Below are experts of layer 3 (counted from 0) of a mixture-of-experts language model. Rows are named router (the router's row for the expert) and show model dimensions 192-255. Each number is 500 + 50 x the weight over its row's rms, rounded and kept within 0 to 999. Numbers have three digits each.
After each expert's rows: "mostly gets" lists some tokens that are sent to it at least half of the time. This comes from a sample of Wikipedia text that the model never trained on.

# expert 65
router:496461507605384593539521503507491611490493443534486529536544528422458474567539496491585471537563426555569539568520502496558455475515467425541546586470539529552500563510485577490490533422613505
mostly gets: "New ", "South ", "North ", "World ", "San ", "Best "

# expert 7
router:520524510511469555410516496501607567517597451503520493533511436467494501607568503536540543465506501579503498530446454537520515521537491486523550451476551454494500529537459488483464575423549464
mostly gets: "this ", "such ", "these ", "same ", "those ", "public "

# expert 45
router:533471471490589466548510491507568499591550527470486491502558504496624492438432442478593536535550410506524465559521546506524504500628455478454573433514520465528429509498495420470459590476501500
mostly gets: ") ", "\" ", ")", "), ", "at ", "At "

# expert 54
router:501548513553500540478474598450487500486513592475504514445508566488530403560484463547472400551493479484470529491500502524582480526478397436682559560523587522484484492478551405565477433520518469
mostly gets: "born ", "died ", "Died", "graduated ", "worked ", "Occupations"

# expert 70
router:583449559467458530500365481493551426480574438565506525474454475529470490513446513383557491488553450500447405471433576540610507531498453482534469471558571523513486538604537548494464478474509439
mostly gets: "ara", "ş", "ș", "ç", "č", "ki"

# expert 30
router:572562506474499495574503468519626563560454597500517487446555529484532494496448455559420489488535473598542499451383541482444456554477514542491590491459429482509511445523501447589506559438506441
mostly gets: "was ", "were ", "also ", "not ", "who ", "have "

# expert 23
router:520494482549499504413433484502488580502551532549478517451541489478529500464499457545578537445438472466649440522475518516509481508470518395559574460510403530537481555495449456410437510428539516
mostly gets: "However", "also", "present", "two", "however", "later"

# expert 18
router:532438482537399550510491505524498567493493546479472493529544496472507506530557487523535538484652361575485484491521489526552503466559484449632467512461490458505501497524512492503443601438496464
mostly gets: "New ", "By ", "My ", "With ", "Our ", "Art "

# expert 31
router:488503516495505575516424503538537519479503486572508467553546489462502574597465500475473488412527490581431530544499481501499499451544449455574484529546520452522424516502494476504369499459558422
mostly gets: "family ", "film ", "species ", "group ", "people ", "music "

# expert 69
router:513453499448454549527443502436520473411524508569532532514514525510472647508464472478493469508549518549523547529431526429581542486580425499582529498534496531418404491532558540458369511522619421
mostly gets: "á", "ö", "ä", "í", "ai ", "ova "

# expert 52
router:574477494442458507482553475444595514561628434538558458474578469458418545569536511479492417448526491459554411507509505577483395548539418550438531524465472467531436539511450445504478568456547458
mostly gets: "while ", "when ", "because ", "where ", "However", "but "

# expert 19
router:527485383468483546462522404495584524514489581595448473438527490481412543531437466522521459472488487559559490540507445556586424497513565438496504455506499457409508499472476422540514543457473460
mostly gets: "such ", "about ", "many ", "other ", "than ", "some "

# expert 9
router:576490485524561581480558441512499511464538555636509510533477386436473541565431517496479518523539450504444528533508408532630509476575398530510591506488616560554456598505498441571408460553488388
mostly gets: "ic ", "ation ", "al ", "ent ", "tion ", "ations "

# expert 26
router:558511456555571523502497457441550555450467499512484398496520485452500634480484449452487483553481503497507483552505516597508549445572467424569467440439468449527430438584536451575501568460573510
mostly gets: "(", "[", "{", "(\"", "(#", "^{("

# expert 13
router:549461529543434563419508564592507479434519560464449457521576545503540545518516480596524520494531428654541506540514493444574481513487529457549545474513560442513474470653529487488505479372585435
mostly gets: "Los ", "La ", "ITA ", "Yes ", "El ", "De "

# expert 76
router:570563547536475686541515500518578510474520513520520505476482462433440566429490534477501550512518507553555543567506521611596485446665496567480559488531467495411483447545459467490534499517626504
mostly gets: ",", "$", "′", "_{", "what ", "£"

# expert 39
router:452388473494420571555421409482495485501522625475510520526505452505530501478544488524535471434519457590544493547497503560517460405532501470531513558482466464475458500565489507544458546352511499
mostly gets: "----", "Win ", "|---|---|---|---|---|---|---|---|---|---|---|---|", "Turnout ", "GK ", "MF "

# expert 47
router:534558449498491469506506434439466451412541604467531524464618447467480416394545443501423524491441427488504475484446594392490430576440426524452518417519414431542552482572538518479564469486469435
mostly gets: "t", "N", "s", "H", "L", "n"

# expert 29
router:503508500507520507428480541481434527550545581527450475462494487495414492477518457494511471494549480540501495473555502554550510458540473486555494473506458433480499549541541436479465480498475451
mostly gets: "for ", "of ", "In ", "during ", "against ", "with "

# expert 12
router:493533468448387538400553491489626623424516514536534466474519528512488418538454420503500416508451450631556440514490527511463490475509543465533476461408525564447539507564500424589428418479482439
mostly gets: "played ", "used ", "made ", "found ", "released ", "took "

# expert 0
router:507435484546414522523492474451481517369539447558510548478560541512523471440508451520434426460569558524550539491512543520612493571481497565458495455478502502467428538582511520544454554533506518
mostly gets: "List ", "GK ", "Register ", "DST", "Majority ", "MF "

# expert 16
router:581555529561471572511535499446580556544508487525508501503508469420499507566505470553546571419428493440546522551475559492530485422512502472535494450477555512472476497526403476447456523432503491
mostly gets: "first ", "American ", "new ", "British ", "second ", "third "

# expert 35
router:531479466568486487450496444412529502393467528609539449527523551473501521491464514466521560470583429565522522566485448528497487496532458514485444448443580497517525592521422437471465549426512459
mostly gets: "; ", "); ", "\"; ", ".; ", "unless ", "*; "

# expert 51
router:538486452542387437531465537408511589460540535499470433501515506511479470459496477536517567459473488545427461571532513498542435497529498526478579542499590479548497460570521466480483526486540499
mostly gets: "—; ", "–; ", "LINEAR ", "| ", "; ", "NEAT "

# expert 64
router:494500426541460501535466407471527504552646485496496483519555477484473478427504461515538461386485514592572538503459568532505536498589461455472596493454444506546448538555416514474442537514487454
mostly gets: "000 ", "million ", "8 ", "00 ", "7 ", "five "

# expert 63
router:477524509537493594527444516440548468462578530463464409434465435534479466538445502436511490503519533494451528506463574511493466624584429487507562534548479511509372568534524453460470479438537516
mostly gets: "Animalia", "Synonyms", "″", "• ", "Density", "Arthropoda"

# expert 73
router:535507525596464543454434519491607536453510447476433488444503486469487461538519478459543417497541414563542463465485503526571477521475483425549522476489500523434494434525465591514499505448565461
mostly gets: "Al", "An", "Am", "Mar", "Sch", "Le"

# expert 57
router:641453560545485503513406541508447477385492536516536484547511461530490513492440430414480430461571505505440440463485583492586582488526457497539471469594539583518441519653501459529374449501498406
mostly gets: "č", "ov ", "berg", "ski ", "mann", "ensis "

# expert 2
router:534415452574374524502464510498501513393541536501515497555528530501559596500489478546501525528437515552443543549512531488538471454548499454511529472511464472501481464581528496460452598441536465
mostly gets: "nd ", "kg", "cm ", "kg ", "cc ", "000"

# expert 59
router:534442522467419516555456598417516501502568494563515469446535446491506439492513495563500531525493538521453419510525527618558447534493450488519490570518473539540562505550464472508452502404589471
mostly gets: "| ", "@ ", "\": ", ": ", " "

# expert 48
router:511454509526546592532495439500572462480524491566432494543486420442434466588469475507495378429501408521494563440380517506609479440571467526469485548474518557425495528529533471431489532482482530
mostly gets: "== ", "=== ", "Website", "|", "==== ", "|---|---|---|---|---|---|"

# expert 10
router:493522517486530477538505498546540539552501570477516476530579503468515529516439457485491447445484487675499456509532500527446475473477469559544498425501527520523533499600438482495437483563478453
mostly gets: "won ", "scored ", "announced ", "wrote ", "del ", "von "

# expert 53
router:497501495463520508451369463466536493466461643521456601497565456415423482509480449424474463528566471568548531519380549524528542446482442495587518530507652450473436518514529464473556546471518513
mostly gets: "-", "newly ", "del ", "/", "ically ", "–"

# expert 5
router:494454496491352594547463456543470487396523518501493439554501530481482555503513500522555562494464507564546567558515538474532459458521494452504493442509439443447510494548609539446486598384616492
mostly gets: "—; ", " ", "Yes ", "–; ", "Gls", "258"

# expert 77
router:495477576498425511434462557479436581480510543609559523457527490466440564575549479517452461500449486483501543384525526553431522529590534548533588457481472505450535621535498421386436511503575485
mostly gets: "after ", "re", "when ", "before ", "until ", "After "

# expert 21
router:571346475509510498542589464501468470534517516535492494345558530526409498489515479496503433443522388457592470599511444506482494496546384474542588440549412549551453566513538452458539452464512491
mostly gets: ". ", "). ", "\". ", ".\" ", "but ", ".\""

# expert 33
router:580564431529448532480503410536580524522566485485526426478517383464487417536523487534570524476491442571572546561428453535505452473508447469515526493555571530557490484478437467443504539484535442
mostly gets: "two ", "three ", "many ", "other ", "several ", "small "

# expert 71
router:538504500533404603474462479490559513396437519505449505542530504468452559624526494592533558482468420613465537568489460492523452449534528501572518458456534435399446505559530509500469530462498477
mostly gets: "political ", "national ", "military ", "international ", "social ", "special "

# expert 14
router:553531437476567589591475526489515469527502510546461449514464472464484571518477492431538505516584496595431490468428562508588555536538384578531559464588561547527417599620523473591406448577556355
mostly gets: "u ", "ia ", "ley ", "o ", "ana ", "ey "

# expert 46
router:535521489572450555565448487434535548525537488485521532537496579469557525502457463580535492503504495490488499577460554553530582517632432411623499474494414459465439496533446535476406526508492459
mostly gets: "States", "States ", "York", "France", "India ", "California"

# expert 32
router:592517510529553515545468518479541484541547537512441423498525487441541587411453424529526421499522422472564466560520508545549433494562454405515503436486511471463582530539543440432490525499523472
mostly gets: "his ", "their ", "' ", "its ", "s ", "her "

# expert 75
router:534454587612470513503430503473537559400504512451478545532496490465521576572494435460472363476542526577448463552502525497567495431537505477519487545478574579471536452594488553479475497490528490
mostly gets: "University", "Cup", "Award", "Street", "Racing ", "Road"

# expert 24
router:544558521525408482560467519495463484554546522491509537491576518402472497386486494469524535552529461474556511483448458602518394404551508504566511513507477564541487472530520589563465562464578512
mostly gets: "\"", "'", "’", "My ", "“", "(\""

# expert 68
router:558444498523420525517452498490465523478540450467390523520512430488549560459505437524404545543540531634492497554451533427530463557588489471546490502521639563478523515538480492538499540489552477
mostly gets: "\n\n", "==", "===", "== ", "====", "=== "

# expert 61
router:520581469598486614486465589541528575531481521506523497405536535465556553564507524533509542480539449492489473505513462488497546555465496461515481414530567495554501441551447503622453544487467420
mostly gets: "John ", "He ", "James ", "David ", "William ", "George "

# expert 28
router:521602497450416526424477480483524530527613454569510488488469447474432457464556455491526546463538445566487494496511566552492549516596466439536574582533445494477508583547492370429510531548507508
mostly gets: "the ", "During ", "between ", "In ", "The ", "around "

# expert 60
router:504477447445566560568443580446486529531485518441449528521491396512477493524454491490493537331547474514425437502458518451593517420661546464508543535564466517455446526554434471569450540466500521
mostly gets: "Coordinates", "Website", "Phylum", "Animalia", "medalist", "Clade"

# expert 74
router:593421546532515500556409517528503516485508546567508556535529462438425566458464477421423419504586507596380469456441535490581573450521486531529482473570547496528475490590533437481462475548550439
mostly gets: "o", "tiv", "ar", "an", "ual", "ñ"

# expert 58
router:521459523514408490441470501547588582455493526462521416457557529484520481598466467589504440495496482592523458477473409514518462558462603467548514476499495490417492450536457512481512494437493458
mostly gets: "dis", "def", "exp", "contr", "Rem", "prof"

# expert 79
router:526417482437444639430428455530520538516460592542457417513519544495476494557533423524451501530545472527531465426485551429576441413522519417566421541432489466473529527585553591479542466504505494
mostly gets: "200", "199", "201", "198", "202", "196"

# expert 34
router:498469506629513537469478514468550586453559542535503537504551536473520556586526450544457437452510497584440451595475469440498562425518567470516481525483491538494476494568511475446464571520463448
mostly gets: "University", "series", "system ", "Cup ", "election", "government"

# expert 6
router:543533451479568464542453520440455508601507539509470455501514529470525471448479481440543485553541505557462449459447515585530525557530440554464494463660469586461461571547487473552425435576518453
mostly gets: "a ", "on ", "an ", "On ", "along ", "another "

# expert 62
router:473518485540475480432540394445557570468593496556538462383551522472532549428493487442563467510487480551597459524506495498517482462493558404504505549534512489460496497582482492486548499547584508
mostly gets: "September ", "August ", "February ", "April ", "July ", "October "

# expert 11
router:496531607523454556490508517380431489514427544518474443476480394417555515600473492512543510475445509500470411478506461497503506447475544486508478500557482478510536521539453539565490538476548502
mostly gets: "% ", "Votes ", "|---|---|---|---|---|---|", "MPC ", "Candidate ", "±% "

# expert 78
router:553515486622488557567545492474506541523559494501521485517505491443502543556415462469487387480556442521439511575471517410575560420544399520488534583454573572542417543534492508568428432599525424
mostly gets: "ley ", "States ", "ford ", "ham ", "ville ", "ov "

# expert 44
router:439469506521508544523366482504458532534529544479513499558537534460451526447523450542523471367431524526537442567492541558529505509480569526514502578531430554458402519555483501584444526450453483
mostly gets: "3", "4", "5", "0", "2", "8"

# expert 36
router:563421349459452607483506468466515555623471591532467451488511485445533602479479437626565578386533520509496481457512567485509472527503543453484504540510458550456425480547441471520506488522485491
mostly gets: "201", "198", "191", "202", "192", "199"

# expert 4
router:478451503583436633514476412473490473508509572491474463492613450460515446512500467511462466471520496661516536531369485469472464504539439510518509487544543511457411512584488539501397543445500479
mostly gets: "11 ", "10 ", "17 ", "15 ", "18 ", "12 "

# expert 15
router:514494485562581520556455511476527547465566512517470516494497485426459524471552506507578479550523532500500497498431555452513511500608440433616525513515536574487447599476528481493411562530633447
mostly gets: "eld", "ask", "ult", "itt", "its", "ack"

# expert 20
router:512462434405431502517536529551492566568470476482542510556537496403526459482467512562517381510585513632643397551494431516497534638521528503620515476510519500538523518566466461609420469482494423
mostly gets: "It ", "they ", "There ", "wrote ", "They ", "She "

# expert 66
router:467471426466556507553502443506496490485553491547567556508564512457560611626417469499489496458517489467452392527508498465581466463520448534501591442460483589459499560553434499436502538496628441
mostly gets: "\n", "\n  ", "\n    ", "\". ", "\n\n", "\n        "

# expert 1
router:532412466473513495394477534448645482437523551510479493492504465479482528496403465444484502459491452532530592497524522518487471581517521554526559516531561479560503519471394455515513554482466454
mostly gets: "and ", "& ", "', ", "but ", "), ", "or "

# expert 49
router:544540563624391537491452533534534521413547557499518444456596549504464430554544482573526517451506429521539503485489506481453446505487545465577491463496454439455531449514541506536506550413519477
mostly gets: "dis", "sub", "trans", "show", "exp", "period"

# expert 55
router:555525484497499590480511452500562559457560528519415450476543475489470536624470509501514524456481391525535510550462416489504529481546497460486526484512589524483402540505526506570466533474497396
mostly gets: "years ", "year ", "people ", "area ", "species ", "games "

# expert 27
router:522427390466498601525484426431472479434518562464532557539547535496511562419456491474488522476486472558492504607514511533552445513516479524507494495510487452563479482548493475463431553435515472
mostly gets: "& ", ")\" ", "}) ", "! ", "\" ", ">"

# expert 50
router:467512528556441545521489538505449485473447594540492470410542453457509467575508458599504522505570452508522528519442479559516435557528489540617549536551511505411547580600486495582528536470523418
mostly gets: "idd", "ugg", "ipp", "GF ", "igg", "oss"

# expert 25
router:538440521504503490459459412523633471443519493592435476419496468455461512518512438512477526445475527522528522485400542424554437502500590399431506464538460459436481471581469503454531559498506471
mostly gets: "whe", "cool", "sp", "pot", "mut", "mol"

# expert 41
router:534464478507430492534557507478530490529547558464575547454610499489525434453587474527491507502480381524474507510509550523471491556418552418642468528528525465517569491596479442478438590497511442
mostly gets: "including ", "included ", "include ", "includes ", "– ", "... "

# expert 3
router:496485537561388583513441525471583553427483454466432493496485532491476501619509506513605461484564471585549503494499492515573504528514465406539565485440531501441493462554479567494510594423602484
mostly gets: "Bal", "Bar", "San ", "Mc", "Mac", "Sam"

# expert 67
router:506479487523347499498507519413555585523509538455447517473515572427552476498538420589494500521474450535531530624454457579506435500588519478504499524570523522358538453600474441579476600485408503
mostly gets: "near ", "located ", "along ", "moved ", "across ", "north "

# expert 72
router:543489520481506464559405535472516600511590481560524566515519440454470551539510436398562431458484463491462394517430547501531443524528475399594531496456496511512454514522496520493437530521482471
mostly gets: "ation", "tion", "ers", "tions", "ations", "ator"

# expert 17
router:485487496470490497413480497526512535455463550498448491531500456464486510367560457453480436505496494556505461540514488458458494500573423551488468596472510520515469425556519475470502519581464476
mostly gets: "F", "K", "W", "C", "N", "U"

# expert 38
router:517466505530541505531498463451467534526539446512571535474609489463521594446438447405500434475478467479632528411312568591497578469476489537558506524471564547381488491507425447494521471467519548
mostly gets: "== ", "=== ", ").", "\".", "====", "==== "

# expert 42
router:587490537550501487565387504450565492477507471647524527501514419469440431554492464441555439493594442411503445418426548478507466525544441540524471479543555521453495605516442526509355416603517462
mostly gets: "ud", "ick", "il", "ut", "ili", "igg"

# expert 37
router:498507523492517567494509474457467529488439620458535494582529498412491472496544467576563521475491429544528534591466511494470460535472476426514464553558516490428484542542560466504496576440514486
mostly gets: "Result ", "−", "Win ", "±% ", "Votes ", "Pld "

# expert 56
router:515507466452521508450507451508512627457527549447518414486484491510425523511506469512491464442426473607527526447438544524464382550450549516598490457512438571472522446538502387554494519432578480
mostly gets: "to ", "would ", "into ", "through ", "may ", "could "

# expert 40
router:502494478589484494389473476521588581422536473500410530472556506444511496398535445441496419425490403534573517532464475531472473481461505453570554586513448499475462468529466520445474583479588490
mostly gets: "Ar", "An", "U", "Al", "Am", "Pro"

# expert 8
router:549543482487520513554479472479634553498573563452417451563514521544451481547467494563554429474607513532463516503477579604542564472457543514476511476503442499478432500468521486499409447491443520
mostly gets: "′", "Coordinates", "Born", "Clade", "Animalia", "Phylum"

# expert 22
router:555467517463518502452505511446580476572503540426508536481505502503498607484507447455459496460592491493431527481509566533445479466554511543548543579512383507477415418539468433575480536593492459
mostly gets: ".", ").", "\".", ".\"", "\", ", "., "